From a checkpoint of a small mixture-of-experts model trained on Wikipedia: 176 SwiGLU neurons an expert, 6145 steps.
Below are experts of layer 2 (counted from 0) of a mixture-of-experts language model. Rows are named router (the router's row for the expert) and show model dimensions 384-511. Each number is 50 + 12 x the weight over its row's rms, rounded and kept within 0 to 99.
After each expert's rows: "raises" lists some tokens whose logits its average output raises strongly, later layers aside. This comes from a sample of Wikipedia text that the model never trained on.

# expert 16
router:47 68 52 62 31 62 41 50 75 55 48 61 52 51 41 43 33 65 36 48 48 43 48 59 54 27 21 75 51 66 45 59 56 43 61 47 54 45 54 50 26 52 46 43 27 57 46 75 42 51 46 32 32 45 41 58 78 39 61 29 47 47 48 41 52 59 62 67 51 70 40 51 52 64 46 54 49 48 41 72 73 26 48 35 47 26 68 48 45 45 39 29 67 49 57 40 58 44 66 50 48 60 57 34 54 53 47 59 51 56 77 42 53 46 47 56 48 50 53 60 42 45 60 64 34 47 54 51
raises: "ig", "id", "at"

# expert 8
router:42 46 43 53 43 28 49 38 49 53 28 43 59 63 49 58 37 60 49 63 75 37 69 76 53 55 31 61 49 41 51 64 36 46 49 49 53 65 56 61 49 48 45 44 37 48 52 53 36 37 38 53 53 55 46 39 59 51 59 44 41 70 70 48 48 65 59 40 46 48 68 78 31 41 57 54 48 70 45 58 62 52 34 57 56 44 53 33 47 43 35 50 54 55 41 43 52 49 51 50 52 57 43 66 71 67 34 60 51 28 47 57 49 37 47 57 61 44 25 62 66 46 50 39 54 39 53 59
raises: " in", " to", " he", " by", " a", " of"

# expert 19
router:46 40 77 45 50 52 45 61 48 47 62 80 68 66 43 40 43 51 44 52 66 47 78 31 31 42 54 54 38 62 61 58 33 27 42 71 52 52 66 57 32 38 47 48 33 47 39 50 40 54 44 54 62 62 42 64 69 44 44 65 37 44 52 34 39 62 57 50 21 53 37 51 47 40 55 60 47 40 38 67 58 38 67 40 55 44 78 53 55 56 32 58 69 58 31 27 59 25 63 66 78 79 62 53 52 66 51 54 38 49 58 46 62 61 45 25 38 45 35 57 40 58 46 45 48 41 55 58
raises: "-year", "000", "%", "0,000", " years", ".5"

# expert 0
router:55 43 30 41 51 59 38 43 49 50 67 58 53 58 51 49 67 59 40 54 45 42 53 56 63 47 45 71 57 67 46 50 68 47 52 66 44 59 46 55 34 51 54 39 48 58 42 70 46 44 60 29 72 31 51 51 75 38 40 19 36 37 56 42 41 70 72 67 56 60 48 33 31 50 46 55 65 40 53 70 48 41 41 40 47 53 65 53 55 47 44 33 47 71 44 59 61 29 58 48 45 59 44 52 57 46 50 56 54 65 64 43 54 51 23 42 47 54 46 67 45 42 44 85 51 53 35 54
raises: "in", "ly", "et", "ig", "iz", "is"

# expert 31
router:53 47 63 52 42 68 55 32 49 53 69 78 60 56 42 36 52 50 58 65 38 67 68 58 28 40 40 47 51 40 57 58 53 36 33 51 51 46 32 65 51 56 35 51 47 61 39 65 38 40 56 47 49 67 35 54 73 34 53 43 50 34 56 32 32 58 45 57 43 42 51 52 46 68 56 62 59 54 47 54 73 44 58 68 55 48 43 30 47 51 39 51 58 34 48 39 58 51 49 31 56 58 29 38 36 44 47 57 55 43 67 44 49 67 47 57 21 41 51 60 38 29 48 42 54 37 39 53
raises: "ian", "a.", "is", "i-", "ian,", "iv"

# expert 17
router:36 50 63 60 45 58 59 41 57 48 45 46 45 73 69 50 39 52 46 52 60 43 39 51 41 33 57 57 67 63 35 66 25 59 33 73 41 53 64 44 38 57 51 46 47 73 65 58 47 46 80 42 40 43 26 43 56 49 60 44 39 46 67 43 43 85 53 57 40 55 56 51 28 62 41 62 80 58 39 63 54 45 81 51 41 05 83 32 77 52 56 33 44 40 43 49 41 50 38 61 48 48 46 68 59 51 41 38 64 43 53 53 63 54 41 41 43 12 61 45 40 51 46 48 37 46 55 63
raises: "\n", " ", "\n\n"

# expert 30
router:54 43 62 58 37 63 63 51 49 45 66 60 56 50 44 32 49 68 49 70 46 39 58 52 27 41 37 62 41 51 60 58 38 40 53 49 55 39 47 55 48 59 40 30 53 50 34 47 57 62 65 36 58 59 31 52 66 37 48 61 43 46 40 27 47 49 51 60 34 60 46 53 33 47 57 50 52 41 59 50 57 47 63 47 53 46 55 57 43 68 44 61 42 24 49 60 62 62 50 59 65 56 44 52 41 45 52 55 62 30 66 57 50 75 52 44 63 56 39 51 37 50 60 44 56 46 23 22
raises: " with", " of", " and", "'", " on", "’"

# expert 24
router:52 44 52 55 24 51 37 57 35 36 72 72 54 50 40 31 41 59 49 71 51 34 40 53 38 40 26 48 25 84 41 60 75 37 42 58 59 48 44 48 33 50 60 40 33 56 43 50 45 50 57 49 47 54 32 48 64 33 27 42 55 63 63 62 37 63 56 39 37 58 46 42 53 61 54 49 57 48 30 67 61 41 54 30 34 32 56 44 51 54 36 53 64 52 17 34 46 41 53 47 51 64 51 57 57 71 49 63 62 47 53 45 51 45 54 57 35 30 34 58 45 64 63 53 54 51 56 60
raises: "'s", "-G", "-S", "-R", "-J", "-M"

# expert 15
router:64 42 75 48 35 55 54 57 52 47 55 49 66 54 65 44 60 49 49 50 68 30 59 37 34 55 40 45 48 68 44 47 31 36 36 68 56 62 34 56 37 53 67 50 29 43 25 47 56 38 61 30 44 54 43 66 59 34 59 49 40 56 56 51 37 59 41 62 42 61 33 48 57 52 57 51 58 52 27 67 37 33 56 56 60 51 59 40 80 62 56 66 59 40 46 54 65 38 45 52 53 74 42 41 40 51 30 40 76 44 71 37 66 40 33 46 51 49 70 54 45 51 48 59 56 24 61 49
raises: "-", " in", " a", " A", "00"